Experts of a small language model.
Size: 10 layers, width 640, vocabulary 8192, 145M parameters.
Training: 1294M tokens, 9873 steps.
Below are experts of layer 4 (counted from 0) of a mixture-of-experts language model. Rows are named router (the router's row for the expert), gate (a neuron's input weights, with its number), up (a neuron's input weights, with its number), down (a neuron's output weights, with its number) and show model dimensions 320-399. Each number is 128 + 32 x the weight over its row's rms, rounded and kept within 0 to 255. Numbers have three digits each.
Before each expert's rows: a language model's description of what the expert responds to; "comes before" lists some tokens at least twice as common just after its tokens as in all text. This comes from a sample of Wikipedia text that the model never trained on. Tokens count by the router's weight.

# expert 15
Prepositions after verbs. Prepositions and linking words following verbs or nouns in prose, such as of, to, in, with, from, for.
comes before: " the", " a", " his", " an", " their", " her"
router:077135183155126163157116114129074104132163159107145111134158107127103111185136093101105059115071093100074154122160129138144188152100129115162102117124165140190134110132109101111105120118150140136108179044119099149203119125162125102094124170
gate0:172131143092102056154156123155132145160105102092061124135169190150120112155143098153145125100124095146115127135113226135117148082106160081102138138105172095114121085106152173040121095127158072091085125136145184113171103170119108181168143052
up0:171121090098108117188139083179101145129153127078030193135120166126113165145197107107148143118056140119098079136080126085143161159186126067134134167112089073113148062078107139086110098155155106154080146136125170104129089156037102125167163074
down0:143143117178127097093168100062124156142146134073117071070141177087113172165135125127169228137123141126128102116184127119186144105126106122116235125108127113143143101127144158038124139091164128133147160170167175132127131141122120195170102128
gate1:118148126143165129167141135139173145115134099136093142139095051149136080093083110133129122080135185140155071136090154120148099123095136111128126186153124060091122112199154128186221160154131100090184148152176161108081166153062153101147126188
up1:142139166131060207165019123116095150136129156115105170099106177065157116138111145146156146183044109128066151124157126138091168133128104129115137151099098151136134131057136173105091095101173124187094130090094131148165108128184123201133115075
down1:134117139177081109068117104082167135088066098092116175133126106146112056123123160134119177108139225102100134129139140149196068156124140137140088138149082110179132175120120124145168072144172134219161147159094089151126114096202149195104123174
gate2:096111020109102156133139127075129097052140124153095141113142148160112087179086123127093031136127160177112075145125141131176134154111096151112147136114158138129162138150152109093068142161128206159077119120153188147117124084164142045122170088
up2:184127143119141142042088106126124107137108187168117125127125118128131138160123153131229123183129104046181094166134111156136154157122150163114119147176083128120135156148098197111169106092102138091149065107113128173161149132100153109157083180
down2:102109131133139145096145127193158155118097137148161137108103130146139090168078139132196110131155150136123057140098121053085139194157108103122100188113063111140175140129123109171136099137098142122127059079125106123171116177166103185098122153
gate3:155099181119140143123142135097148190113158156130120126077114131139141140147125117159137126162133166128158147129127100117097115146088135139099112156153164115100117146108110103159156115127152097138146087129149169164108169111104127146122166105
up3:100157127092123146138129067183143090100184098147186168147105166058141154109124099099070108145108133094170142130140110127105080156110083099108127171121113166123142101114097107139125140136138101142093085222103116102078168079134141127096219157
down3:110183094080098124158087106173127178068224116166178107172081154182183083064115159138072124149147137100112116113071106093109091143138106133184071135117117129128162095152097186181094148159109059140131176169075081103123143131174126072086030119
gate4:204119077156132127128121089108095146105129097113094150129142087104112117147099107100157154154110080067094110128095181135162035127118115123078098083128199097117071122125094132174120112175132151153144182149064041103148147157122117160156158156
up4:139076151161142129143183128109115144140142129125143129168085144113153164190158094147156087109094129135080145162089154179081146147080130115100110135171137143146154128098136112172170103058134161116111167150142112124094101120154077108077096152
down4:109142128147141086146115119128098133169167108143112139131093125146158198175116126164129082139140169163191120054134118149106150157067084080078125144207157102129149165155133095128146149155134133094072087131117103110090118113182123090065078149
gate5:144083170083098178132091124168131123162085183172158135101101116127159099056104152179157137137108169142121058123137119134092090136199161100133145099107122162140141117111131126117100171159078102092123096141078163144180118119169033131243104150
up5:120150086143177122113129090145081095129168115118132153177089099114113177133139117127113127124098115118141113168145129138123190047033164222129112160116216062102133127138133144149101103116151179160129148108120171131071158117137140130078129154
down5:102093146136140151137118127031093156094139115180123101117084115094132125110174116075103157053048113096139187112146097109161117092091134154141061161147124085120130137227191159111093107071102115077115138085121132167102117145148137108104184191
gate6:138125105110179107129136170117130200144153095119172126138110143093095064159149076158138188078087164150094150156100147131122105148155162133108146199128087119137194124081149108111139134054122144166142117134121143140087149122118094162115133150
up6:113141124143117161164100149135137162097191061176143114120147138092079064120162088148108129135086169192146131129125083165121129178153162076191134129105128117105110099101128156112153135169142075120078161111059102125135124133068116157110122083
down6:174074085136096153164134143113063159143153062100131136168128159125146131099158059132105141116142170096092117090137104108140139116134111115105171123220068103118096137082128147185084123065089137187104080120166156155075162148151151100117127111
gate7:161073093114116157139119157143114109162076125141106160128065112088175164120110114157138185140099097141112131116076118130090057122160166123200151111095143137139072126144105128162139167142122165073065108151118183114129138088146128087148048148
up7:164145136104179063117142138137105135047085142118117060115109146142164121139087074148191142111104157138150108133149112135173130158107148124112108157142155075178121137119145164124093128130182080147173126126131116136160133109114102140102097113
down7:156122159157203105129130154139104181167105155154120105120106158136115168182166172195212140100140190099163122171119129140134159145145111115124133103159093141141129118116129158141177067120185103109191096117118130124108100148191108169132143129
gate8:117160094135107143171099133133151150120116135200131156167112135053124087142134093163120151177143105081170086145146101146137108170151180095113135174131105105161122127165123161089085087111165147108152120136116068135201087137108157187133137194
up8:083091134090131142132156208104102089119111139159089109074195156082067133152148115178078118105131158128081135117120079100143109187127096059138127102070078119129078122089155119100118101105136125163135112101103075124113146142148108129136128141
down8:128141088154151103125154173149145160133154125099088109188106127124105137102081122161134136089110115100161145134151167219125175142120071134151152095165169092144091116081142141104128119091102100082116111133149137123113106116095165123158086138
gate9:147135091124158167158159158166096108148160121104108162121106129095137121035099049129109163009131118072136114158087067126077140131117157158123144147097099181110067163171143149130134081079175134149128147116139087153105118132192132100118139135
up9:115089094073131162071156101102164116097106113095134080188158153076122172131110119119072106129128153108122098082133054136184156164095154150179117100129150141066116087079056149100064149135066183053122114172114070144165114132129121087168172181
down9:121098155098125184098073166105127156097132207175107132115107083101197177108142072100174083056192087130184205129133106119095110106114127108113124138127088129147133127131146159158152089094133122116123084082130170146138170082100107138167162130
gate10:128076108122180108098164153133111110151091107174122153132092120092147182129090159126079150144118174183120124137096141163117130106121109134136133182158141154154104133140092158152082145112110089082103171111153143090150125178154122090158155134
up10:162123071133143090081091131186065104110063120135201113166119119107110156117054116088093115166091189164093081106151079124185151155137115126175129121033174110105117175155091081168138090082098115102095101175117148080215112146110156136160148140
down10:146113167081115156102154137155148113121083112083103123118130171120125187161132098134097114120140223169151163142126153129106160137127110083210196144143116137166113125150187153092126123130071173180134150116160185102130154194127111123131169098
gate11:110133108153148071137101149116179167187111148134188152091134160165110160124131123135101122122184137118134095125113171072157162111145088141113129146084166115135156120153126149109080094081113104130105131115121067080166103145133107139125101060
up11:128117122191139142151094145106151141152095144088150058115130133141165100129165158132142119135148137144085108163115097114139110111186129123100107108123120128089087157168125164092082129080107122152146119130181118147142158118165133102132130141
down11:163107174176122156109129118056085136157093148100089185150107151097130086121110131115127152150152202186105127131123118075120118112142078145116181107132165167071153110098142094178121116169161181145141126088076124175106109110144091138113177172
gate12:151050146118118133142108099103135063128120137092146133081179163109133076103048138116135172117153146188129134111148126117114117146121140160071125147078123126075091057129127057116141144101092140167138158049090090160148162120207106163166149122
up12:071132110072159103141113120135123105109139129123108097111151102167101183099175095167137132167176155097135050190160143141132063110025127197106120131139121107119165122159135161120197125099153149156164160110152168156171118125140152132206165107
down12:178195065141113109200088117151147102122165152146119088132168192098130155151159143121122161088160098081119092111098085093141230146136096164155238143167183084172117144050091109122050158130171130155083129141165138145116160073153104099099053086
gate13:195082100190194069176133110101143152112143118114127125135113086100083097131139090142121099198115151154081123158170140129152127125179171137137100131183231149104133181117182173114058162161095152067135070095162138139166171100099129141109120113
up13:103116152102169132108191127185099039127178106171125099216098044129084124130136125101119123167125133131092193227117200145073133129102154108149107123141137141162136125117140116187120135171107148101153134121152131149109120141091095097084118081
down13:078162108116102126184133156162144154116127149162181072143153124103108092151118082163191117101154105108113139147129101164142137119156172141141155197177161113112117129161119126101112167132103169077146092162131154131136163163144096155113109165
gate14:107111084161095098137107147149131075088167137061083150143168128093163155098074168106090167140181138154132163142075134111171154140114127109121137115150084134161150134112132141091143122164139160147118165180122163170117103134075150062144093112
up14:136134135152129112112178081125144111115114123100142139133124105173105169155150149135221134046109140108082146107139151110108148124062131150135114208087108161101164091155184103128110148194123126070129114103180172150110087145148090166121160131
down14:112175114144128113128121139167148121140156168037129160140153157156132129065152135128110123145110171141168105123125130114155093139206186108206177104118129144104104122110177115126138118151160134151102139103104100084124126126144123121138138124
gate15:138130123145106100135151129133108148070121139178132101107174080124112082086100128085216065099152110118171126171129211106142114136222178130178146138099095187078156082101147131116144107191133120146089139106097097145124128139092135089128163114
up15:159147133116134169112094153059091148135162131104129162120136156133169111132122151159100126168148153143112091158156115097127170117118111106120115130160078137164174100127100156125121125140152150184152093115171115132052083124132102035163090144
down15:061150138182118177149076073065093090087090119148104115100108088101145123113177111160100123126144067115165158172129125117188103122100121148122048103092131099141131141094138125133147127110115118132120120125109081069164105095160162087170137128
gate16:121156109208077079077157158123154112096109177114081118102166155171128141122059066150068083129177190134130087083114111141172069153133126109156129061193111116107110103179147117100152138109091150019129104158095136126125114125168131104140157102
up16:129078110123144150144101101184173094116132086152178125149086129076121096155159168170170146150117101170151077123153121105133228132046206169105135190135115168148132119067071105122075101148154073139179157137143138139180112097120138150152122144
down16:066131125129072183131111083218139134117160086071168111152151162140139104139164149098128187141126118167147048188151105122073121124124163135041128144076062109147098134106078090153102086142176063130089138089137153170098100091131160100102176128
gate17:159091110148086130130109188099090137127210115171138056129145115150109130081092180126120153147073147176112155131107081093181163124098129149106142160134065117117131179103112135155153100111177134071103162052141144112124120163079121143057172114
up17:123072102187131187123148173141061153141128121141142103141174082171115174095147127117144157128090131134076166152148080107152146166065120104171143104169082109104094147133081081116146133138162130105124146054109137142119054125086080094138172108
down17:193140120129118105105177179131161186124145151102061075092127135145184118130116134128185086128129097093179137164186110117114158135095135073134155124145101161134105085099137100139111110124129134147074148086096140123105177122095134175099177136

# expert 2
Word-final suffixes. Final pieces completing words, such as -ed, -ate, -ative, -ers, -able, e.g. decor-ative, fortun-ate, outdo-ors, often before commas or of.
comes before: ",", " of", " to", " in", " and", " by"
router:085116176168134138165135166123146078091108116130173177122109106133108111138143123106103116182113127135091145159110119143172155142087122084067111104139139153141081203108104164146137139098163090119062128147155083164125081145130061107145143136
gate0:164132133163114148190109068072157130203119098136089095152106113148150133119150069138146121172078176165139107094096134111163145122022184154127124115193099149102099067136140130055112125175167092097091136062141136171179090088119111122155196131
up0:077117108090174108099165092091189139128112081054112121161163137100088179110135161162150178118101178135129106069090105111086114151146069172108125073131128127102107121135145179138146145158106060091157137131124129146075149133130162100148170084
down0:089042137122133123164095123107116145097162088079125159076096130078174117089175087170149104171129106105151140122121161134151176136104136153136136127107092130037179097083137153111126083169091154155142101093129099143076106096100102079125160130
gate1:181173125110134150118157121098132114139138139083166144135138149122124121089177125118128084152078117163145144126095115123046193206144051166128140152166157104125110143106136138114121129163157112087120105112103085084175112182124097165142137122
up1:133125160084110110101130103135155083125136117141115150117106101142135134140098107158111136141068181084133148193210137136195066099147130141043118105125137072176145117150139112129088160119090169086170143135119119136069183124129127143156115146
down1:098108121106067182101097116125155198183096127131101072094058173141115106150096076105111165164139121170162129116164148151110119129113100112146153108162080138149098114167098096100157142133109205128087124150127104124080076141071104086173165115
gate2:160103143130116115094090157083086125137130151171196151099122143062107117089150130099154097123091151154127179134133183160134141170061170168131097102111115085074128156128104114145121102145123071094150175097158107072044184116152115106181120124
up2:141131157143111167109112126164106143128129116156124074142146153107098140101114148148087176128093133124081160112115177174107063122120242174109118141111068092154140192115106140138140116133100139120136138118145089137149052125080097145138153109
down2:145170106141135128045148185147138088058084075153084085098125082160115090147141145114101225184098140158100132126093132096052142103141130142078115135122078155057134096108183092061166121183138153110164117112109112123145142167123130090140103126
gate3:091113101123157144218060097212169195161136124124148116180114105122139169157119164137108126078169107122110159075153190143156194076109068141114131120103114132124163085142112140065100129133074077120082120139114166123178102139094126096156094103
up3:183129121073094113092122133097115124130160150132204047111130177124114079128120148182152102138110196158141105165146166082079139149113157105151167151127135096069121150134135138128155124114139164082140109113108066117130116145150113142158132189
down3:193133061086156123148148137108114150117165093106132110105126106133165168094121123114089102074130093143142154124128108112122164149140149131135129157093088143090122137130131122159133080117084050082151118105148100123110109109090174088105146076
gate4:103084150120132169085128187120136129094088140068168125154092122148105088092153105099060083171185115149120192137134168101095152140120102138141126155145147159135126150104151068138125092185160142087094124149117132146125100117097154136173146134
up4:162153119130058137148147106133129096079142080131148077168131150124160141160128135132147136071099160156123110093120092170205091139175181110172116081129149106115172140116127126178120138145088143122131172164120130144086158138113178079170155113
down4:087131173162102106092146123090152141118124155162103169168159124148094084171133160155164132066088157158140133144065153132109084174119174176128112075137112155103167125160135134166129120142139177159114162119089116152159047142094082088115119137
gate5:163144108122192120123149147128172105169172146148176146126155114135171108094155116083118094150072090127156166125156106067144161164037091179219123134104182094167180169114039128114137072143110205048130176104177107196205108155152186104140074153
up5:096111024112139117135135138123157115088095077105091164102117123163131133091115151131158170107144165154122130159085133137131116091132124047136126115129135103122134133116169107155134197165150113107114107119092176095138103132125102123143135084
down5:128131133160119131084157122152156154098157113148144126183134097169141122139180141155136132116113105094137149103059107081102083125133115095087076195102167145092143146143133110146151107162170092159190160168117135150132077169117049117090086124
gate6:115060116074142151113079146095139152120098113151139074154132111207135115104155069154141097125168136145081147094152109171147145133137078122116120177103110120141129103118075172093090180107116101134127078142187113070172134130042131112107128130
up6:079165126128101159122165130146089121135120129167157152111095109080072111126178146102127181138123097044075097157076096120146106043116132123160122082132145138129191146109159078172136077146138157141097113081155150112118172157115123149174152121
down6:117076138163126149062093151133158112098112188160137132135154113188125132076133145118128122136117162154160084111136166140115092097141113098116108123097096138146094193096171173105155104131153078077096136168129138063082112157163089104094117152
gate7:148138141129152089113076156157126102106162140125172206195126130178158126119033120135117145134108081172106081115109125156147153065098089098125110137147083107144137212133074177133155112144142080169122133102134134148078113149129095146104111112
up7:104094192081116153143151057063097108111114149119160111119108114086179126106118152148127099079151151110099124151140090079101114129163117127151134129182167120132160127106171045151045187078132135115133144175116128152143145095103128145144153122
down7:111091161128115089073119102127147095116142165133118077089128071097137116149120093123159203101191114108135156075088169104095145164080176116100126123191112149140125077139166151154092207108108098141154113183124068170179119108077115143113130137
gate8:129115149119185122104145146147089124157134137175092180133134150166158149074172089109119129118141082167140146136165102146094133125150158084153129170157118189084122143096126139080115097168118143134117088124110123152150131156132151138142142191
up8:116184100167188150124132130150137099158110182156088073112122118135069127087093115127204139196060187137129075117131113166178101118152155117138132115181160097195155090101134142125149139163122118138161165086147112119142120135157162141105167099
down8:097135118111107093120139128129170076151099196118157134085136158073145161187135117141123159127163160099145190129190135137147088112161167096131137135138213092119067091107066091145150102135132149098177153114169166108127138092104152086089130116
gate9:128179150112104155144141187128116149106092125119128157074141132193098154190122082128112184119100146148126131176113071126164112177146138147138132129140174071156107167175129132141132144149146120178109144158161063117115128126173123141144118159
up9:122105138145089169140167164111127103145092154142126187108085150090163085123120137160108143104098073120152159164155133123157129114119095131097088138094134121092120201113145139096079115153174123132098117123110163072100099165155100161172097170
down9:167113079163105125181140068056163115094130126117126159151151136106101132191097097141199185117117141104122113118116139089177110157108128123140124142141108158098153096150135166078123115120188141111107113111079152180147172085109127190137077135
gate10:143136095136137140076124120118153099132128122101103167097156121138090131102140068139157123144107162117061125127119072130157041165122130124068098090130138194127162048106161128157142184152123159128141154108164145098134152158066112125167134148
up10:116106143086104150103113229142159133143144078080127120160119152156125144117113131147193115124198122165172151114128121094141133146092176090103151111128148235204135098132117162168121146138137109092076132148109106113073096117075152142112084076
down10:045154127063164170117138115126191160094105138134166195151117088113113132179126184141103133114119191132102238121140140116130155164147151078163177103124134164095169078158123146152120111124103153146099140103114144157136175092133166168130092175
gate11:128145084120127184129123153153104157084134130167144126179182123123115097099134101122133175189166152149160139133107132110098175109159115127187139117059173163111114110064141098191116128113149100167165139116126211103162116081144152101129132134
up11:174135144132106116108120093133140135161128120107191129109103108124191159175069141093050096129136199120151103148115125167135106167163115100110138143215117110076102067132108125092140153134086132133118143107097102097130155158085122137139155141
down11:105177103174155128158146128107175125087183179091121137132105128102125132093135109121112215072108168099133093200072143072123152110172138106094119135164124157138102165086133156179137128103138127145154144088148135075132104145040108122150089111
gate12:087179191091126119071135151123115076092131091130169180106092146115141134092094115127135109108131100122103175144121126107150184178146169152205143098113102109146112121130145176188149095125201155136156160063093075100113113170090136133177092125
up12:122128148173061135149107094121110114097107111153113198104054073137137125170158094133146155178160138160120121178114133136128148122102087204130171147158134189078112150163086169152148091088166156057117117156142093127145118175197121164136122097
down12:113092158157140142131123098167125146111046134084147153130149143150096108102115091181132138055151208127205146093077168098173140146138159189090133107115143134083127071087171167115098140121125154118162166144116115150079142166096109093130134154
gate13:144143132201115160169139126146128126108141202181131166097151106182102106092064087127065077091135130120097165129123085105145110123098179125123103138116122122181136113092102090129096208114124155120127161132059050139150136113128195101127154153
up13:122151113169132122145106097145123141055126136101119220091124178102135150092119116161137091118146079101149153092126121101089143127067180074094119119100142136105115119036135130113115090132136118222118195089127136149147092108159127072124177135
down13:141090124099138116083121187087181084137117114096098117085201105111076114178144150080197135109115092149124142116135153157150131112130135101159126112078208127043115081113118108150096163103134134080112093167169111138164094162134117154108134175
gate14:136118137108086103159181091130075157140201095147089102119123152136081223110173050152091178123043124164172163136156164170107108126132115118052122176206090096222128193085147121059129098148127093130119139081140160136126129138155092101172198145
up14:054118104027062135160112103136150136136105075077098107135116145148068201179078094152106100113033167123151126076134144137092108175172094092140139129118202059086143072115142126117128129133140025126113104109119194130135109163185115131161102097
down14:126146104138142143114156102068153132124150132152143105131138184065130098155174102129042192106110112135153079148127166139158137118135152062092173084159178135172112108182163174114162113058171102144117141164168156162197127080163154187107134202
gate15:160070100148123079166098145189115116083114100130065102070149146125096137145160114105170101131136189127155109194044143143102084176074171129093143087111169144213128118151171181107085137163157115164148145103135157151120147122131129143190118147
up15:135109101160170132176141108160141060074117138122146137164104121138106061143136122075106131139116113131153110130155122168128163107156059139137143122178169108098133103194149086147166112197129149080185075122144124116123138143139140108103154089
down15:121139118120095157152199112186110038124079165139116090138099161153144110188127156087125169124134147121123145092131125114109117159186100094136113104128154094094110131195146065104109131152136083162105129113081063172105128147124106126069113134
gate16:084105130149171152119149141103135114177095161060150051093107101139046068155153124157114178174076132124161111144128113098161091173143179154090126124082171102110180117156102110165085111138088104172109132088139073083083103125061168076128144124
up16:122188088194146106086151134122100166138052136116119165173098125111090118114152134197202171150099138086153128119097098109073111148165151159135135115170115173108131144171204155151141154155110154161092136147106090097098146069124138109148124129
down16:142149162144123115136148050103167106074152142069137134155114110121185097126108123137122190077172160133105170113135130118156095120162093180128117158136118119088123140170120119144124156154128106174147094172140071088132079111150142096191088117
gate17:154168115143146057161088114129096127141085148117149159106132136135118116057150129138131175078133123105105137164130128115126119135144128151142120119043174103100153111097150087117136191105092141168082136145192122121139157156166166135104154137
up17:125168136168186141146138124092192117149133092088127099101110172139111102108189122104127108143196116127125134156086182126104093104130144155181123153090168134126136113131133081215104102085108132162125116092110124118148131131131143143135124140
down17:092137130117148090158085130165101139082062156156128142109131132121078157163122141165171132144150120072138057101144089132104132099184108139101134118122135134118069088125146106158112090149101146135159105140105180138118147105171091088074158122

# expert 1
Commas and conjunctions. Clause-joining punctuation and conjunctions in running prose, mostly commas, plus and, but, semicolons, parentheses, dashes and closing quotes.
comes before: " and", " the", " which", " he", " but", " a"
router:113136155149113160146130181167071113127061134109130123152123084170135138179106093111072068111094118102107139122110090117190103136100115124061108086099166110179123174166110085085128072087146107088133163070194144142186125147155118127166105116
gate0:108144139107182145153129089131092138143075120168081128175091069097129146149151136149136081205169184125175163109143157146126179178164150149135145105119124104157135132077180057151128128181072119098131153120131127132135166106147136100116128057
up0:133184144126120097161136109149107084150118151121152156101113130092096119136058172114154150105173161161014112127148101134146111080164121158141142055122087074091079143114137126101169178134098158078083025105120141093074206102167095071135181120
down0:112121167091161071125130065131109139123203084133143133142096126129113118119145108100140113205144088107169144140130064118086134090134042129093148056114121111158082120110134100106122051096089162158133140154120106137132113131097135136118143035
gate1:124164098111112147094146066118134223181162136119111120169088125094150129140110103149116124131171102118124184114138118158164170099059129080161108105137138143112043161179168089121151164082112123194089157190118128119149082120148149126131112165
up1:121153169126121171187100137108101105171122127098104143150152172109134100119090197139139112096136114182129131139074113141172169109082128145094113065105149129068182154156139070082103202165121134138156130137143176132109150098144108159110161151
down1:158155097105133101182212118093096159136082099119113082102159167109138111167104147150062131152158149154103187109146108129150115158106132131160098141111158100117084116129079121113132169117147143108144090067158131066120101129113158099117094139
gate2:146103172114120143072145111175155141099163126128114145098174107162189119157112091094131144144152115171121168196159127146124139097112123087170159157119119103141145194118109168126107115160091108009118153179162162139062089136154157156099071093
up2:122121150084147131108125154085134136170156115158167135124133178160116135144121103136086184197095158125131076186104126165124152133111135123081167053135104141172132150105125156152126134138159107127140130113137090129115139147135166130141176164
down2:119102165143129108077121138169158067116093137141145091170113157124163135154147093032121145140149107154089096160150125072152165113107150122159107119165119184121167111099115146163161154097140170140150174126118105147128074137126154133104194101
gate3:128096139183166077177134121124178119077105122145169158203089141105233162160105150080104092159154127104085113176131152084109046082117184148133123183093130150150112140152116157115121152192103142138153108165119125110127176150149063073148202066
up3:160112150084138134153143076108105109106114145102128106130125141120168163189119140095135170163091101175091106124122137117150072122159089109074151167073124135131177105104101089120058112111145146155119129144060151134151114153127129137161114164
down3:154081154128097099109171180066140126131110128152106093171117178177121160116115133160104081100145187161163155182103145186070100150169113137041168059150159070142105153097152103151190162107134117123134151112084101162132135179132128098133164134
gate4:119214143085138120115187179112081126159115097103112149159212108120124132131104087125111112120126136161154064088181132094149167157169163173129108162140132069127133082196138093124148139119095113077171100105096102190137080153123144128113135115
up4:115124135136177132154117165129120183099127149104096153112134134164121090120130139132125157095138167123153098100124142119208084180161090180155146148135093136119193149171059127077080124124144105123053123102157101138133103171144127147135124142
down4:106110154096155169138105116127080123137095164168155081121190159139205180155106108190115103144128153131119145114104184082150121203211136182150103122117086141142120122145091105169147128110114150100157107171130132132136142099141136143125089074
gate5:144157085148159123081104126108119083101110178186117054124129153122141147090117158134151176095141133135133075112122160195110138131102109107163121140121073137110163119123117143119106156109166153093111172082124128165108132129134124088123094109
up5:112060137119105174185132171139076111148126077102122196118146073156076111176117169090193149164101145142128160137092106074162117103136153140088133186128106124112129127175099110148139114222164127141149125146126133105141165088173102188126098139
down5:135173121124113120164145125160114136156124160157164172123108129134105053113138141075168114146214124111111128145136120063126087141123167180129124167118113047133144122138084118106149037145102141106109143137140144109142138088119110204082110185
gate6:152116138148123131128165040114179142126074176183100137164105164207157171091142124088099094128153105112076119178106111081102079115135140150128161146109148106178128160114121153121098074135142110105102156181088128082156097127087127134104184093
up6:104087103173121114144167128090123026081118176090095115106124159066124087087147163173117124102143123155163112098137157098113148111146143107140142114130148149091117077111096130101164084161099083105132153137153089148119096095200178114115085159
down6:111075163121145113118156104170102103081103090124155146104169141128114103133111110200145156148058105101122130092136131121138165094130133098154119086155119147104129166123114111055149110124164105111111126162113129125125126093149157142064116161
gate7:096125164138107114062107079097164132126138122103180104155136170100152114123101104117130145131151081153100110109079121118111190137113125108139123074139153076142159168159123126157139083091120107197152132173114142131090137114136103167134113147
up7:103121149093137146097118100169115163178067107091137131086153183089135104114059075133101143107111120155059070147093131080137158142160135087132100108168179036118127128176104151154146103109114120152166177121143104121106145185178085160115107184
down7:064147175126148126130092181171186130133088068165098164148089169061135143093119110132126108108182096150106100108093111099090157110142121112176255085112145085078125099135143136093120113105120133145120146098126144066132145149139131135124194160
gate8:153159102180088077116139077157177150175134124129141120201125107158123111127128083081094146127170156128126140135142135114149139129116138076056124120089125150089121089130131142156098132196154099105121102114149122185111111086137206104132096121
up8:126121163176110095167092075141172112114074070126129092134159133178155076157135163155145149115137091108106117152113125139165157178169123120095121181158087168157132150131120096146097141111111157124160133127163125118093120083150102202099121132
down8:133120172193137117182153074133124137152124149123138094118165087149118152152151139173132129100151172142137116130106106168100125116154185100139228175144090165169192149075098113193133182128150147122144123123162152111141172120100127138099160163
gate9:080096106170117113181160086090137075144119137130123124091154112186064168134107105135090123111112126146141100127140122102144137116143138114178146140114139124069076131089103153135175078127088134107160074137112119176088166166078199169121104146
up9:138142086118124221084147094174104143141116128121122053093111167135123176123166114087128122092126120096058112159124098168072167082121126149122109126169113156210130142075142121086108104151100152130092147117103136097125082113125099059107155086
down9:083079088136140097126081101128120121092127112140166120106093108168186180136134154152130152110117097092115101138098137120146137116111118103104161087074126108043126178089138064100048085112125046102113079067115125087114134171146140168109172124
gate10:163139138089139141114133158164060134126071153151132122096207163131103044174150085061171145131141122094155159125171168159147146124187050086147116115111071109161111126103126154131122129109152145066165115129118174128145143123151141090114133150
up10:157103139106135141177073185092131190128158144202224126096174141178123121093129128155101104141073118087124086133106198025145175156096100086147125184181104120153137123188197158130132144136192091116181192142096173137152086144126122142119157125
down10:178132117118119140168115113103126131081178136048085113145122111088115135107095124152127127151173133054131125167075106089106111076101098141156106155152114137151089083093099090175098132124197150081103107158114078092095146175159139171156135149
gate11:174182131147124176137162163099114057180123156082144054163187068132208124147076114116114087138078154147135118150073136088192131156112157074140116110168159095107121148168168121140096105135108119073117075089112108102143159185059091108172118050
up11:146117100113108153100104120133135117160165138161086155115130219089063098164123107123154165194165115160108120158108136160018134166175104122122139135098135167178117112119112115184137149097125160105102161136116105144125126090182077118121125192
down11:156064115134106136133157128137130096068136142141067153075145197118096133116123168097140112185199100130166128139122106171049102121145148100099092105118163198161085179118138141166069150118139147111089084173135113100105083159182065143092125183
gate12:091095137124089090070109143131157133152051158118164149181120094099147098114136053134143132167103103141093142140067158145215103147102118146145096032083129098136144188104103094108119157155127090105189150083129130084100118110183130060177128121
up12:129161154142101117160149137153108165138109140098137111102143156148055111195167115147142138127187126139130062097142158115102180147175134078106127163163159133101081108143157155129133089126114088127066115122147141141130112183078121102140190184
down12:081135105220112143166156143167088099133099129062161089159110131094098118123123103125193080121108118111175133107093164117143188144092205163065000149159145104139064088127128147101122122104141080093117139126146096165101160185099131104209180116
gate13:087085099121115174105142132134132139166115166100100046076192114097126093100136161134113167123081156158070085147151134144171121180126172162160153117066096144136069109134108147131136132101119112100097104082097140137104162093115160154135128161
up13:143129133142145087141087109164085119080142102122129097133105085149122127148147163145184083165090149135155104137086147205124107087146038081133138198171132105086146162109148188134050170149129108134169158105161138077127133142160060150129113076
down13:132128076111157114133180145107082153067182153117102155127139106164121070137141151114139197126095136096136159107110105121092106128112123166206176109120116101106106194101163164136119153170125073113125119168102152088134104085118095165113125180
gate14:134119096100135113177129145089156119053086141127149131122160083103103105089123114136140137148143108109168100131154134078150084115145140108121136156129069111115099118053121127164189103133187104146187141149095120125171145160099139087122124115
up14:113123195115163138097097104153151134242113138139134131134113194166086189147113160135102087131118158159054134152102157170056143123099152178126128097138152151127161185139137150139147102122124158139103163143086114115114129095119163119142148121
down14:151203104130167132133119085100136151103058134130159150090109100122183032150143106085131140091084133144129109034134092120135105181153110148098056128101067081193117143111133189142134210109184121208083153090098120143097126120173111146159115105
gate15:059088097108125098175123125121131128141131100115089123163102132155116061113104106141131091103123102105100091131132114183110094155152137114076130147134169158175120125138080219173093173176162073162086101090156192164154117203172143144172120181
up15:099135111154131088106140089097118088141113157103124140173130075106080131089126120086151122096136115152174136168123148082072120108186086154095140132140096089195176085158097143185087144114166115127124106175153115118132135126143182140092132154
down15:136128155169142113021117164115179121136148134137153191127085165071173125105176097132144118114171081140139099174139175122086176118172102108169225160132114061091121076191148116116108104132147097137183115196134084133084193108115115089124164126
gate16:138154043066091153121159142111184140181108136119146124128154067148155122133163110133119084161102112096191138169150177167131136155090151153096159068095102149176090148191085093076166185125103174108093138074109105091095082117149102153145097191
up16:162100131121107097170160214139095104171127091071106130100084141093121123115115097038109119149149200128132048158113183179164170164121128157126137127145136121129058149135124059141128122114149104171104141107106118119137088104112119147081146110
down16:170146100128149095127120119135148174120120118113154124109135138140172180058106158130119071128123120125125155138131073158088113139214111070132177103154087186134155053131142084135101108140040145153158105154142136147142135162121150126181096164
gate17:124125147135081155138120088140171158140119105147141072081130184138143120116140152114152088106149119115147178144122182116101150169197116149100134131118116134120113090164155151117203156159113152122061144115124112163071126129070145131122171140
up17:081148074129137125091143112123117129138107120106133180061123098156129124088120133119143090123121176167189131134172145063098170193141066105134138111176131099199160159126086129078160179089179198149178127143132140100121134123130129087145199118
down17:145176176108146129062114110097148085122149134106129178085115112138149225163085122161113143119126124153096110141149077116141154148058161087140130105120094143129198122140129130159130053143189091108152129123159156114131118066148126131185164118